Weights of a small mixture-of-experts language model, trained from scratch on English Wikipedia: 281M tokens.
Below are experts of layer 2 (counted from 0) of a mixture-of-experts language model. Rows are named router (the router's row for the expert), gate (a neuron's input weights, with its number), up (a neuron's input weights, with its number), down (a neuron's output weights, with its number) and show model dimensions 288-383. Each number is 500 + 40 x the weight over its row's rms, rounded and kept within 0 to 999. Numbers have three digits each.
Before each expert's rows: a language model's description of what the expert responds to. This comes from a sample of Wikipedia text that the model never trained on.

# expert 5
Description: Commas and the words and, but, or, & joining items in lists, clauses, dates and numbers.
router:508517472523603478453471455546470566507465507476440574459501469509513450434529564528512465485568518514498496537484493489539530587447437537477499582462450422502558545546518445475558486470543483511527550489605577531430569542522572438541442495461475557570510535497545504519545493553472498500
gate0:417469483437470546499488532437580460499482560490508511469533461489532599488466483474514506474527498451468481472579513526479409450501431504450461502496452516447531452531545580425487489534575487521470501528526435456484480458540468500467513454462492462487530496587462528522525554433518418523
up0:574520460545470517501533500585483570457510441491470520503453502527527447499463481540542492521510494544558536457532517533484518520503485519552462477623458484555479461467474495517443429499462546475567482491525527491533481476372548534517508491490589479534485528462535490503500437505494538478
down0:496457510538469482472461491548504465459499469546521476481529462494454579507523409494518537557486467554468511469496535493567479463499562598515559431548478493472515488500526495450397398498482559558437492488492505434454549484467519479506517518500625460486509508493480527491463500460548519502
gate1:537514478455574499401496490536518529461541553505529488568494416416485514459472476516524538457532498529513407392486427420501514452474414477472528509585496498516526529490471497438480557455474556538490480479471538555485543509467555495525472467529584553500500543529524510536463484523546536495
up1:535578547546528464548551512513423497505552494544408446471488538601491488515482431542489481537521465541438536476509545502483487550545603585514413539458435470505458467490477523566526427495545504494504587487509478483459470480510495477464471543520474472480517526497511473529477476491481482513
down1:510531467470490541609501504482504470473471473489513481526523489522501536503481488528465548451456466516497524515452575490508481530526542460564461437501483504532528558482520536533475504489483449436526494478529549470484467530541493539528602479521448504513500528467504494484505574417466502507
gate2:442491470432471495545401549444526493492528518516490496486506464482558498518553581500483551482495498458515486481476557474489434494509568435494513492436494498508539487448521520442547470497525463513428482502513514503505530538469449555535503473484439539486422521477517489538475556427474438503
up2:422508598462531519488422477439549501486488513463532551451468443517514518462534553488454512484478443464470511490478541448618524494428551543502520520438523528510522556489508511470529409439519479500484485477527458509481493496521510499518499454478476564477536493537526486540465500503481438508
down2:513457517425555533483533531487514494487467534467491479428516579598466520445498500532507463392459470483530494589476517501442438509503499475480548578500508528531489514514488494494575532446548520519508517521506495557482519499511479497499483571493488539542545492527496447447458421492419465498
gate3:417474547410476485497508524515528496477559463462542549527461464483437516501517559458498487500542601513559453570431478499444540487545483523417481499505533488491527508526553452484539522501521470452465487429509509474524492550477458524567433480481421504463537503509456415504413596505488492504
up3:524533478569534517452581488515433499448471547479553442525474497527500407430542502573490546521495527430536550503521493458573545592447481508528475484510413491480523527502469518520458516477423537510554504468504474570492558491521552466459572451552514504526459508560507507493613443473515506480
down3:509472515542526452529499450576516530544494511545553557482546493537472489503521479471484530555524495522483541470529514582575499478519549483530511455486527505598552434514491495423594450485488499517447488514543483501398531540519450415499499549504549459512505465602519558509484426560516523505
gate4:385494487462479494475526456542562526501491480524527506554524488404509518490473509475553496497534501476460485459504398472532498437543440517471489496487524487542501525477470452413424465470431509520499444485495432470519544492491557510512503471440566539456509502586504520506502492481581481499
up4:528504434482495422468464549546483485450423545466547537546499501441469513462519478481480503448587503473475477460513450482566553507524415519471528506437468453524529534486448497417509495454471484518464447532479496469531505507492573539557503476450538524555535511527532487482480521455579529509
down4:492538507516499487451482520514403527524486449504472511429523484473529501452545552413481490512508522551536541583515495474460506497463446478547496474505455437539518452523518503429497530534514556570463476545519512518535496470492583510466426480474520500497513451446530507499500461568662489478
gate5:496399556513523550508508455486630429499524482491509418513530482516423563484489527485440473447445498463517501537489461514532507505526558521462529462547412527408514511487518547508505477479452522522499525511480572442500492544539487475460527583481435459504520504562437473538559440536508467460
up5:485555476490490424505578477509466542518481533530457488484495620589569480562534457500457513485437419444561510508461558436516482536474503561530565524460517560551505496547494478586532482506576450524528448502503502481485523522534484481502533472496510543517544498558562503363422551517479554470
down5:532508456515547517523555519449488558481450504486435567500515559506519485490540490464493430432473500510507552433450495497483468482493493445525532461510548520565530428548553579493533519633443471472433517535478411484549467495566496467524465519498435517500516551482497401454471447520559500480
gate6:506475554402539509462466509558459470425578533497477544468509533568468505522420445530507486535500513485468485516513429494482473533501510613482563487424562550535516542430454475565523488520432590496435488459476496484497540415426528508485511485464464516483393508602472425563463545460511427469
up6:494549513467478498493539434551492514563520516497568556505480464557488494479524529553456427533403516534506505505411516479477503575526435477522400511390476480616549522523484457469500492514455508504364501500529545482511493494496521437493452536515472495504479567516453513515493525525525565477
down6:543486559493521452509500523526476594487535491457511491447502467520545433514520510578497496552514493503431577570461522433541522513490511472522447546544463544470497470493501494497465511424468495496512530497482483509471521513528497503487520498505465442547488454556587458367484487487513474442
gate7:503464561466527474455510456422561500483501467445507530436435474479493506484515463488445584453431558488441508501490449534510540539559531485532537517501520488490500529440534449499518497516531567540478473458478536527514529501527463516473427508481577469523536502538516472470477425540465571479
up7:562590473519488486476521447535577494454498551465590476470501432398444554483589529530503485503502459441571433453532530499542501466473486479524489564523445475597531512462458507436487549473527523494513388545460473539503505470507512496529500472513510595501495532371525483526577469445554469548
down7:513483483465473538556467460540527527486463580473472457417516539605462489522402423438449556439488523437465498511493510490552500491490592428480613521508530509503441458511503483474577559485558522561441502550431431534504504526489488528478450498492470529499516460529507494478521453506500485466
gate8:464489520483522505453360440571515543564493423484430488483549432575496502472535473449523544575456501487462407465507390472544527515432579509478487517468593566432575471536473544502498463581449478472498502578531489486396493513480565502473522548452530518529425496486545597566549466518451483474
up8:443482533513433458582520506490515475483508545428501506434351519445534472516482564527560538496523515488463494528477599480460477472533449501532523472507465480524430526522511481509523564528520470504538491499463529575481482507485467533526474490525495507466458484513465445440469499514446532470
down8:522511462489543452542593482529537593584469482499502544469454552446520444508493482539459450515485466554517493407443453512461463587481500512530480458477532521530529475528530530498569515608513540442488514455537427469506461549535542473488499526522476556485538500514523525489475456498375470529
gate9:541502481549519468433555565581476498512560513462529505420489457458566575505562466490597488463540444526514432525526569461531522502570456544504531515487518497531450561478525472487559591489532497503480436554486526481456523494507474512427481534551509463506531472536529480481505469573599504556
up9:490514498521544529475500500518470462503460530526484476503490482495464462485485521474542516471469557526482460528508528493527444438525506501420473501407481512523424552486501479584498520545566464400579451481454486469416533451450464483466511503521526495503495470517496526469520513462473503536
down9:497544530471514464592517512612506510505512517524533473566508477458483543539539452483491525518579430463420431441499478513514537434464558550463446478568501559510479541550446483511462470457507464510538459527449503498536506492496545475494497505508454547432486534477469556471507594526467547430
gate10:466519541501581450513562444533528496512453527460508500420559562475530516501491555513489506566478549498450559508487523498522512563479431535545556527479489502464510462459460511573473476483513507426512506586544485440450495561478565434435484504502449529551482481487528456509496382545541462518
up10:529585533502586471532524489546521542507498509470501476432527487496480492493496545509593559543507512575491519482444552479527515533515386520527506519460525472538550489479517492540526507465482469416542502550546453434383528490490589429433471401494471528498496528446483510502535473537556466555
down10:488478493509491488498517567428534482427520553551420470522528482421505471474485519548500509474486464497489468513552459491449432505444526571504503572562491482427535536512465489438491531450473478536550509564414543454589509467535542520533543504572544474499462577476497568479556523473489431522
gate11:537481480534571450513627517517503491491477508551499541436557511558488543508441501514587486475479501484547567440442497442404456488516490498469533513541499494512514466434523418540485512493530531508539453455495468490500506504538457519532431528499513484521472479492461495439527516493491494415
up11:511518578484533435462416504523495484452445459536450536469483469515505524520478488520497557527546494472540488474482509396539536487498526520527490509527503502440495488451430521571521483477490485499550500497511508418467490556559533472479409489478436539493494443568479515489523429466493451412
down11:513480461479588488499500553465574548480489498501561519502405505481503506483519471488504487475515505520461466512516524433539535518411505533540510585540493479497514533555488486492529577444485478478486493489437586431471567444472541499483504511530460508543474567474492558498529574532393492503
gate12:504475567461526459443535541508552505489523532549554526486483413464498564489508462519538506429462491549502588492511504472524568502501514502469445519442513448548457547496539558465542503514520499446551460585444444525468526541457505505439477469485531484501525524479546500501513491417495487567
up12:465504549472462443476538452530519503489465532474482458540485497527480459469466459440499463528522529440470546459531491550510558501521506475507467511549444445492509471519560519504506480494467500526454541440553533488554477549546455491497492503413506462513637520503526457543534435437541470499
down12:435440471503542505474465530504474455468467544530457448502527503387513421416471502502440510525508502530515505558530530513536479508509566509478520446505489505487615438483531516465485468535502492519498546527468596492459485465461524446442531491467502486480488513472502501557555460452543471584
gate13:515514447552485455474513557438514549471537593555487503471485413485469466535504502546556492540543567442505565552440537444510501496414548520479505520500490463526561445550502488544528491471455535482542579529561499463505504532486547477528473454471443520502506537487498424434422527447577513517
up13:514483501555530467524571382455573563542539503503465526454482542557458504543571455470564536565473458542508596465499614513394531449522429579545483534539525491482439502480514515476502565509510527457380504499491517548470498569518486503506450451496536457428479524446473465582457524522510497515
down13:550509501502541427568451520460458485478404543574465458474433525519469530525519548491477541503545546484552498548449445397493426442488529436453537455556496514481508463529453524536488556490534469519510460489465512415529455417449452493482540420513502542550479586543477507504507524475508505539
gate14:455487558513506462455513485450552528496569518535442461454516448536520472421507488547546487471537467477445537505536516456453529491547477509467499521524536527436493468568547542528434468514497490552568542514486509515512505593428543450497471531443509493538529455479551459523465429437542547434
up14:552511491460520523519517559506497580522468424519522557506489558453543502509520477500435497509516541539537464545513498553532464515446621431519534450428538498529466533478466479453538514504524475413510463466472524497489502507521503546473526458589457475476482486490506548474519556536489385507
down14:521491490520474529491613466624505484520536566474442488467534479539509515567408484561486507505455524478484492463595535536504498490472512535484560525494624525519513493463483504595499470520470602514449516543488477498436500507476483458467440497520491507493489467507464500513438476522510558507
gate15:408470593544468530543440440460540518513498400477494513560513577519503519559478515429426495465470528527459536533517514571453566490549612486500489487480520508400473474502556446597493467496505530518443558516496480474535522538479500549468461536516447485553480489531494421516518446481486520451
up15:466481530461525501505477458481599447414566505469490535531466573473461518469507515457501493427473524520439474539509494489525486504521568572464476519465541482446497543508553447549528536492564512533499523451490483560518503522486473526463454547486480517552449503559522484472485415530538484493
down15:503563507499559501461508474492450474527505404513542517526538463389519496464525457517636473528455533543537470492483493497447472552465410485525415474475527451478475523482537477491477494465381506489529587442555463545497566479533527546480494491487491479541437484488507508541456544488513470458
gate16:461477535513463557476498479425476473523511479504548477475512530534503489451552515411497482482417488473527536639437515487409565481466485421473492502478482508472453535555558519514536466525427533497503548454473537569415512548473557515550430467486471470470451504517496407543564448512437489461
up16:480454486505503509531531457513469500482514560503535589479500504529516502548531419567576507520592539450427540496519496570484506517518530523540447482446450539523447495550474480560521517526546551568447504551459423541484491515402406533434513503476541477538570459587448463556459526499535498405
down16:441554486459473506490473542507486520343535503490481481532503476476566507434472497546515487540471549502516494518437454444501461454531484514580561448499451453530581447497495507488456479536452547536500564470523484498500555493474501509553523475504537542561501470518538448517511476473449473517
gate17:494543460449487453556563407514643457518429498532555514478458475584509517520529489440526442473488446484533543471446504446525497503488475388495485533463465467482520486542541495558468531484446484447442527535492493491538495514561512510489447482499636506515537551484423510501503448524489494460
up17:489466506550503542479481570458395548502492507464466410524455495434532522510517519532471516545488500488504426478518482510533502530509446572454557506540550535591488566457467572535500496495505512535562433479528489571471532516434534499549537507536499508514498443499532532522460506491450502579
down17:447504498478506480539493523518501550603434441507526471451498527498566470511455508532474489559488481496515503470481535456479455445469543447422552540451491498513560468489493486396501486518511535506525535498488445498440496521573478519434517555463494542562526395460503515508468468541537511507
gate18:492510582567508508465460494479562405469526502473413528445507535546557478507474574492537573473475562424441496505518473540502483494535524454496526525515482505494502423468540489446500488506420493551549503466500478485562531453398574507539516482473430555555432469564528472491541459459496392453
up18:382524520494536565466496613503518493499526395442448525505583518533572469431496567481493466549497518468470481506507451521462506468490500446529443504528546490496535444533556503425458455482482512501505531413503472432468462467468565537482505470500475472524436516432498477451505532489460493485
down18:547506544504522479511546431526474522440513525483477549534522462474491518521513440489499493513511462527503581530523623515453495607392487532486444551500541504543425568484499449555526509473477399504554519460503513459475550520461506447477507515495482457471479564460547450544544451463514470478
gate19:513560474494446490410508515573562462482504562466540531494486468476483522497461574457481547540505485527573523481486542477555521432517464473590460515499527567520441560495496486481463530521497503501483477521487507453477530466487496438481499467464483554489484357517521432591475545502494459473
up19:466432531501504563548501518464453538449504501560436496531438587511494503555505477552545407428508493410475486550477504552499417533499503521475538445521430447473580448502532478447519465504512461490458541552466485549580455509462507579497527503524474477424463587498479545408481467481479536466
down19:517511450475543508422460429504504410479450545464507561475536491538550484497506449525454447505495521523497526568470535492504491496536606478458498446426476549523488542556553504479548485485550489485441477499509553552568528515469494513489438492524525432509455487516496457494434422492449471504
gate20:475538473452476479478507488537494496468549481525516492549396500489574531532509402492509445502524459468547514532516517453527550526496464460506424485422504594510568452584495516531507480530470466456451484527474491533522512494521497539492529559498554520503546464534520491512529484496530593442
up20:489516661431564566551541503450486460511533441465498421455416556525516485531534597506483583466561452490496533531482570537480497476497529463455603521535505489537417491497510504526474461459430530521520442478428481518415504464480515532486423483508448481471465467498505538476476513512518471580
down20:476463552489532539504515426505536515470452482492427516491537504524549524529490464485449505516527541432553519505507466498472441529541483455499535488416524485568499437470548523537540545535462517524535515515442483540529563539589506601499497443598467510519493487466455456442448450458533427483
gate21:625474500478521459467531587494445451494462563539490503475483558472507494486494484505511600454520513527506498412567471437509491458524427507436570549501508476509507477420472482533506533493473439576556505476496531512477563511393516507519443434460469544505444549512555449431510569445463499555
up21:491527526578528537525502515479518543495508494499489463489519438475394553481559548516494473406498481493492541489489462535498457537567540519504529444509520500458567501525480547430476503499469554550528489497498480503516502447512508543500546527508486498519437392430515545567504471531411454527
down21:498461462495547450464511487527473506472484457505480498451536489474421553560409466438475448446487509500536500597525435513464472540489537483586531501475460554481529477478571506491487490545515565523427511498535529496484567416536495485488513486486498526498548533512536462482478468455460524489
gate22:503463547557454490505582450536520480500434561555522509515496541500457489503501586471477540532472525567518628524501477512474556480462567461487535473467432556464476428526478502527538466493473435547558484443463463501534514501533519467538517515469468454492510553550510533482537442534472477437
up22:471484535466529479472506461435481509541516621451468493447399592446475503513508449482464481447510505392484457529539497546412520514521518531487472501546507472550508563520557521570570519457555465490521504560454445507494478598555410543509477474505492498480484473535485471477503537463483574484
down22:503470541521470469521524470463529527420484498484455417489551536472547508455482448494486548606453520484478505487457446493513482468481521523509527515465442458511576394499526619462545473543469521528532531471453501518509471492385615519506489496571521489582511527450544527518449424550447546524
gate23:608557543493548523499532572525488476506559515535473485479531384487343504474451558457480524527463449502539536467483473495447551480436499469470491538510447502502496432501513526490465462462459593502514420547514503463500505445522535487505503536432467505492541555511489472548571498493528479415
up23:514510517544527514514624547500555441500527534548505492400520496551476474485437605515540468478465523543523553480501492498464480450505496450529577534525522498487447503531533490505531537503549454527479472530490485505545542449461490461542490493480477442534454548451511516409471543493466462433
down23:573492512440451491505517485496461594513490460508456505498427518438503516505551528444481462512454401505529506571558501479559496528450465545457475475549475460499513513515508453444522530460476471517487393456478482449447481485485544516417529470497513499462546514507472546506485562512484499521
gate24:507435530449451476441497462488540545497503471422519448470527489429512556487504543492473577510481505496509497550521455501560531455511400515450527494445514510508449464470530471467492480546497474479486472614480453428518515567478515471476529538459514564477452487462569479512573456442569394565
up24:448502542511451514487488453504546456541495511469495547453443501480480454558476561445537455577410477490483543551489511469455523500456516501448434544472497570516492495559486504480535450517459535557460509484480464561600440582442492498493520648512464545470428469491449487608567477441569508454
down24:521492462504559537548488508558590531540439465440573552510451483455463510458490506455603527440546550520473522488525562474518487495523505561459533527438529502545536540583519497524542529567396552472520503529532497458471531494439483493466442495465485496494440446544492423520443506528497495550
gate25:524515491487456576475505542543463473454512546465543498497568504503371445470518507527510532551545490540466462418497474474466497525534456547417452480546507498529489482501466533497461538528469454497532483543497504514463480492511525512441640444565499497443548522505516585478507575438529525521
up25:501536529587505496494518510545502591461528434494471527513461474501540479517453530480619506534439621446456540463492451446540488523529466450492480483527502511441511501459472432508480498528480528557433533387525481464506533467461559458495432491502537420485503514521503504503571432508508435450
down25:552440497464497517473583580478520542528576590499479507411568568544448500508451521537452515483489448539484466506541508511521435544524537465479518559461512493456456497522554479564526532533574465554459467468491543561479506518467504501495467484494498497518512525512490477422485423492556465542
gate26:505483399538467518474558553503498487501503505471531508467449533442516474439494511502485545478481477535549492597514608435497511402557478442518508489501516422544515527498538495500530540530479530514507502525436538558531451538488509518553488526506492449450460445490490548535594566499490559563
up26:407423459464484545511489508450589501550437473540515505552516465517512590595493512511474496509523548460460497468491458535526491533469537433539520525540553495486448476457529473512485512487462490520436552492519437493531483482501455536506508480527485579508555491552461494494413431500424465435
down26:486493503475433516394553521493464537508496458504505441497501461494480554490456425500451477515540509538555406552489518448506488517493500542469371439579465487537460519481505603505534399540428499453448490477468465478484435441408562523510583476513533470539565603495567535465607468455519459528
gate27:489472514510473514541559519517554494510520411498532461508538554548536502540524505491555534495461514501530543467528514536485482444593460529502483432593466559457460526494520469501440512505492518488547532440493482492462473493482536529491545465547437503446493484486520474497493493450572395487
up27:424474487544521458500563515527513537494465474441531570489456432529502557491499606462569465531474564500518529489508491483485558559497465435571466513547519461508537505545469514496479426493463457512482536448540472500576528497561485516462470467528482472560551437527507506548457490524483477439
down27:507512468473492502500489491552483423563489493453563444559502572517541513525483484490430565582554591375560461453485491446523526431478554444473491479502522489604507437454487493477460483543502551477451542506532475519505447471458501543540501466498460514502543501504484486494453466571510483543
gate28:528485507480505533523512500533513548510523482528532522509529488514521501448513435506509501482582533575471487479474465478533566532530503455537455519450480440493530527430508455502612529457455440471514513453490419490488534540474484501502464480477488481510491570436437557491457525560502577541
up28:504456422484459484543626476513478509452440542457529504499508531459496515519560473517572409520548484486501603460515528545482459486495445495452442497577384571540453503536485492460445482513488509473491480447463535529544494477577525522492520454509495418503543479564424471539578511471519392509
down28:544486470498514545486534508415496468510472509543482488555488538488482414481481476531516493487433504506489569442463553494492508453582465489544460491467561545548487525495499418464519542541476514485493453519531380422516576465440507457502481526469588538493563496519507544483428465420508497514
gate29:580459526494513466467605545473437487493471455468489507465559441493389539432513605498482507481500512536513492504443485434465514503496471466474566528504487505456517506479487513458463433504516521480581472569485496525490522439536467480465528423418417473522513539491527512456504590528482475592
up29:487382534496547516444592489498567510492534495558556502364506487541499552527511596490507463468475525542499492546457511512528512542507497489447542553469529517445530486506459490473490438485527493489474481521497480497516519536555487460515447442510523490472480514559597407402511548550413462546
down29:525512481496484475494545500473474541527541534549489485513549541525504502540518570468495473446461433616471467477459556470496525453510514570429502519528471499462528564457430498499518491464477469573582421522490513462539528474554433483476544554494494477459431545517492541471556496462538568549
gate30:424559500457507513496484468465485485494499483477484477550510489483591414496528460497530454514464429613501416540446388531494512517455543525449437515508508564477588463542467536474467471478418476516568447473480500569566474519506538480442518561573540528509493492530516631392457530435569501533
up30:476531504479498532477485455497508531478462523450448507570541509460510485466505430466533521605542450620511416484557427506486529554493470529483414492481521476530548505507493564413469516498415494499510491480514470560532483492506568479454576574628546586559494524504532620514523495471613488515
down30:550516541480420485470533477506491447463484476509399516493524487489466499508484487518521524552548488456515447580514511521464549490478455499457492491476513467478480482535526482456474465403483509535463504488492484547536545477448519519541457523503421493504496509489514475477558567477542511476
gate31:571500520527478452489472520513430506511640508592536479535555515477453521482544448531436505550524428490473540460551501518491505484562499543555577492507512457547462453407492516552503561493459483528598494474539496513463528562461515451508528491475539561479370505519454502550534509455497548466
up31:544512454521600448494476489536461501493526580541543525508473531526487442526534430548484516508504537431588484487473561484510522497482490516588531498502511499510466528454530473571508524487482494520483450598461486467502518447499481509537494498462600551542477458560472484545510563486498565426
down31:534471534443442498509492463534514515504518488588603498494397516406464436474502471467476497578542450488487503452454528479456487464428494569512468520534498476529544519492499470462440508424545530495456551524405533520483487396585561461535507459452570493542525540512542572491508544511490464548
gate32:421508482482527453577508473549454438487479453447522566519497494489537549555520478473490449446469447442533474540440410446466567419531555493540466531570539440506473521508584474515514574462457555514496495478508513390529499532497483539518483529519481520494460500521455475565577438539507467488
up32:552489567502485461478533467484527519475479568473502527545541429469489476470452486486475530561538537541469533487535504479476522536524521471486362463531431511459463468465492470519500509484414526544434502452463506457539456528434559501473510537545493546515479498512460484534561463494602499539
down32:510536488510426525467525396547498527451473480456435461466544497505450504507479511494511519503406459453550500524512547565496494509505428449480419446419474466507506513485482506490547476481514473460500540490548517501561486484470570494547562587497480493504503528467482546532513500487574499432
gate33:565432484518459493428565468490548556451514549541474529475554540433495473457484557535556601499505453541516503450468466505497538483515433512453507484573465460461499458431479485425492487490484467559520507435508478531478539484512533496490554489548459499552489541484523543502532517503540509532
up33:566516531587517509558502552501506449555506496571456538568568437557483504493497426549550511515481496566489502459449467535472445533567517482500517523445468457465554563491500494536583521532522414444501506527528536518493536502523490463486463497550565461615468484478487486526450505504457524501
down33:483510470496512449567487464445616556462503507479497488485496510525484567488517518482492590430486474473477515522501498480530554529495540475545521526426539526541533437516477447538574525482526493502414509453520473453543519572538536585473573526547516501506470489530527500573533465505469476514
gate34:497510472503531495576448501529484520544482522499506492469451516420443498484450495498565533580483498451474483499477494502532507485401561512550491525509504540463510473513443451518500501499513484520405505479517439495480490489512529549562483520456458495465518487494511502542454514493478501460
up34:480547523540488453480459589599428523454497510504478518438468483487524505503487569552543521600490500497472432432483335412528444517450494553511630530449541522571561474509479502501493466496539480487496479474499434478472496422518533519505526464525474495476507509506579515486446526475463433519
down34:553492545512516526428482497533460488519451525552505524459493420499493451492509493597512504508517423529514529502515539560440485515476487525525432540521420490472506495481482410487538528515510516462541487527455553497461585523552473440559519547396536501412521545521445555515503498433500481484
gate35:521458526512463551497500430467531529483594497526449514533493487437438542613508431498530444426541460485421529569473471579468525529517536559463543506489509479405513395502489521549532527484542540454539518523501473515520454515486495534519446535434501524524545459520461470494459394531487482498
up35:544463532508443497539490408462554505496565505458450505556521482447512499540517484508494452505527531463405460565533536517446526568512528539506534507482471468378461383530516509575549491527529554453543496423554456518544519549462555537543467583497496542551504466552477467539518434516450469457
down35:437500490487463481481419497500545449481446488484499435560515547474495495421503526487558520490473481484558480526436435443531485483479519560528522522511487459436513530509431509441453520441437535567474512508547480538557481459481575482533487463491448493530480456492528511498492550549444552488
gate36:458488475548480494552412469472534491521517460483458423509445534497519553531485497480516523501506506486498505570490557520458484472424507502526498489459375509424422479559574559490409420529581601483529615488475552461500436479534578502489473512508498515485503437511557480473556493529485526502
up36:533496531471513599473568480528460526595486505503547574532602484487460449461572538456443498486445512509489492513501417550474463491569478481503408507505540510530482526471467477479561533536455472481472450447497455519534539499483496520457522507503479448465549539507495563508472537492473490509
down36:560476480528514492505494514500523564545512428508551508534467536465582484530568498551533480495509450551439441454526510517481480511549511465534517523599535536540505429542509492441511405513564521524505506504486469522424377523502515508456495495529554526521514486510478515512427486559528466484
gate37:454474480504470522526507372515571457482510452480451494560525465451470535537467472438494469429475494436416560494524437520496509530532494513524460494514498541482500435459569630496531498480520512526461562479425506473518514558490489511465493569524549470512560474571437508483497468479421442481
up37:409488470500503431512539453496566427440453481551539510448510459490454534530515541534502408408478552470455526488514498508506477465498494471506499550527536507417513432501547532532553404494481485523459517468543501498531506498541483463470473546469524367468503485604549465542448413532489466481
down37:505450506441483514586473542456471504473439415485444492474531472486540542450444513488510511560535508542502518507464376376455494458450432525536534538532522459497487475529537570505533396481490511532526514444483517517505511453459555484566469470485544490602539495511485475478464444475486469522
gate38:432489456469527487570494533521499508524506481520539517509487476482450483545537521482517413450480535474587506506471503508491512499472540513500503494554500531597590520536565555514537510478533520564475422581497581488551492508583461526550473440560455539470500510453484507470437521550463539454
up38:504490532528485527537513377479501489485491466463485504482506602494548498485442468501485512461493543558416508577533551559534486603483532461513485517543473503475421487474508461487479528493525509447479585447530488545548459547440499509500498497479519457458455504563520500430574473508512460501
down38:473451533545483460546442490555532501562483482504596507496506444487412481459503533464511519511490389489458562501503520525559544511502471498548478461539521546538526539469500564491480412434449421434463448505507558458468479447490449517492541479478509446485531419504578484455498509563491538520
gate39:487454514479503467584525406545579517482479456477497501490501567540507539535460533455483529524482509399496540493501429462508545505503556509466494493539524522387524455494517487507520441519466487605451490493502501460558484548567501506405496454414490524523482470596476509571455403461493428395
up39:527532530502452497455442486500436482508556493475528523582495395457506474563524617535537548514526518527464511535503488545480481462501481514441473483457530524539494433482434546453453498517485475467555513462505497509476503519461538469547532570579483515463515438493485511528591496463538512514
down39:484463506509447585465546483601543549512502511403498475517508560544482464559455530482450569422426574468506476424497562536472479495563479520497626440450557547518469531480490452479540521474540488512561433530497500483471526504515462507481568483514451534466463436473504492514470476504479447508
gate40:527459494436545504544575415521513474502463529517425512502525491538517486484538509414482480458461482535464617530522525464529494549548520445458463533485446480498506482524545549523510549474482546503391458510421489483521494583494504491577490542475507488491562459494453461588432492516530462506
up40:461406479455514482527583398513529546528463482523430546549558531564544572535494455529589500437519510516537550563524522464527505489535495463561411497530465498430459466554501525527526522452465427475500510528429506455466508576520404497501499480471542496497531480547538556500445494547454503462
down40:465492440476467497521499500438568505388513506497505527542510471512485589472536503412516482455443508525494529529523510491515494539484474557502483504533483485449468547515536554549508535492511484537477512497538554506547468503470505538515541452467504494508423646514442459526471525498468494510
gate41:516348561462485567477507511504445513512454492522534472499470571465514510514542461546456499530464472587468536521520577477520540490566497508617520418453505564562515461474530561556464488547491508483464512580496487506499396487508493559470489482555489487447503527460509457477483466493572568542
up41:480540504539490502498550523523528471482513486557470512513532481467510478494479579435467507515488485471487469510577485572506528492536517452440544482556503505483511544438520523423486559530508518509543528474510501482505470432461480548420557484581522528556488531517472528447538544470548485463
down41:468498483516505494533460572490496506538501519488501450478420464420521469448558532544548484542515454471475504517530529442516492473446486488447530547501545482512481529512497541529519469415519388443548424513511488526489497505418494488517496455425477520554450485520554499559478532579494566535
gate42:499482470606522504563561581529467544492446463592458512420450521555462468481453499531552525441526472546492538514496458466490554450515602485473558471503512477462396541502523535485504527498493490518591480470441468518509481471467495469486544428484514468489531548474509528461501506473513501508
up42:505468483445477565493434467465508476507527533399513504563558509466570540547534491506500494502483547515454458513556491485522471517497418512530536507524525522588577515503504498479500532545507533533450483558510496496451514515503459535518523534507459521509526425531549455554388495464479471418
down42:485415506534546469504467472521514483565481517530462469510545564545435537513454546523434498504497532482500492532445523513429425494530471550486483444484481497503515459438483532576498428509499499504539521490512484551546473516512505500567473533532522518489467433506524449489555481435549468505
gate43:564545557521559537500569622609411474479587570542480471486552480546495544532506489527527452592508410583524484517514487526520476577450486536497460453517473517511532466492544514588532499544527529497471465538480517516453445483474553477505608493477522464496519521477501545411472501480497533513
up43:461549519517437513468557491517498570488538529502483542508494537495466669474517506522501504560489454489519507498521438548506512492501506586469501453520539480477464440465495499521442489493549483461510535503487493539468476456392508495471561511471512508506437495445526531449471374548471507531
down43:510481516505459544522547484508522559488524522520529544546526549473510515543517468480486420480486500474534534489471465461552513573532465457424551455507606547474522489456544514485555553526490489528490508540457508443447437494430423510500553486493523448451469462500399481429400435506580555463
gate44:480551463483469503379505542444549531534538495470485532507563441529557500508499509497467522521495534480620444534517483483519506479484545572548522503447504554496455505546469514525509519583501484413532532495454445480528511489506473499441511520512532522489476467437494556493554520479520468515
up44:546425460540468509639479514558540390459510479467530468410488546481443456514495507465495481450498510532463531477484539576432458517494518415551504494549473470466488481476543491475526512530517454542450526525512532519510431599443547517515521482466435434503536514542485425510536554491528578425
down44:536511438500548505573468522449479547513509445457524473498470499506542449484473527475514544437460491497494477554462465468487513460581504486480472460478482550480514558481497513423504520526572531474489455422503488480476443534452506611478502530459493521501464558451471487470485477523441544451
gate45:480579513473536432520505528455494389490527563493577522541407546488527528466485402547587419458507510457566429478510502445545485447541497461588563492543514413548484529483524452597538520504515473515510435481488466439469512493472525502501500424535551534574564474599442466458453502492440545448
up45:513595512520487460500510527495524427523536514493599523492484554537516532492466465510569469458505561476562447521507510494475511472576433443498471494553445459488504485446499419539544456504531486508439498456420472496535455531481487538513458423531527530533546547517465476467437549525423526504
down45:498551500473443516444477470536492501517457554532507498471494440448512466495449461483500566477543479470512434485488622521453499498487481543459463514539555457502468493560483408484529539499475488548554395535496439513529484536555518503444477503529487416509533458557528511531537567470501492500
gate46:443467492508498551498551497527514434538556476463499493421452522505447507495538558464562492497451463548468468526512562512490452550524527562554479475519531509533511496504474525570540486491487537596515564586466463574520500505451497503545495529507454531445518464565512501494487484548480579455
up46:462500534515476532484464539521482515547550480528488449530490521487518396483463504443500532516499516543538539483516510532469508470554473473477536448502486494483425494492518520494437476532549455448511465411478501482476474483432477549458510524476529497506471466484536475466486563490504428555
down46:467549514534544528524543428555508456517500552467520495514482506523542551530530550446502631469490497518408533451551487510538524484501475560481521472529550435534491527511475522510575493500420492459513516461455543468491473516448486519499544471473486475437476419572495523491524455516489482522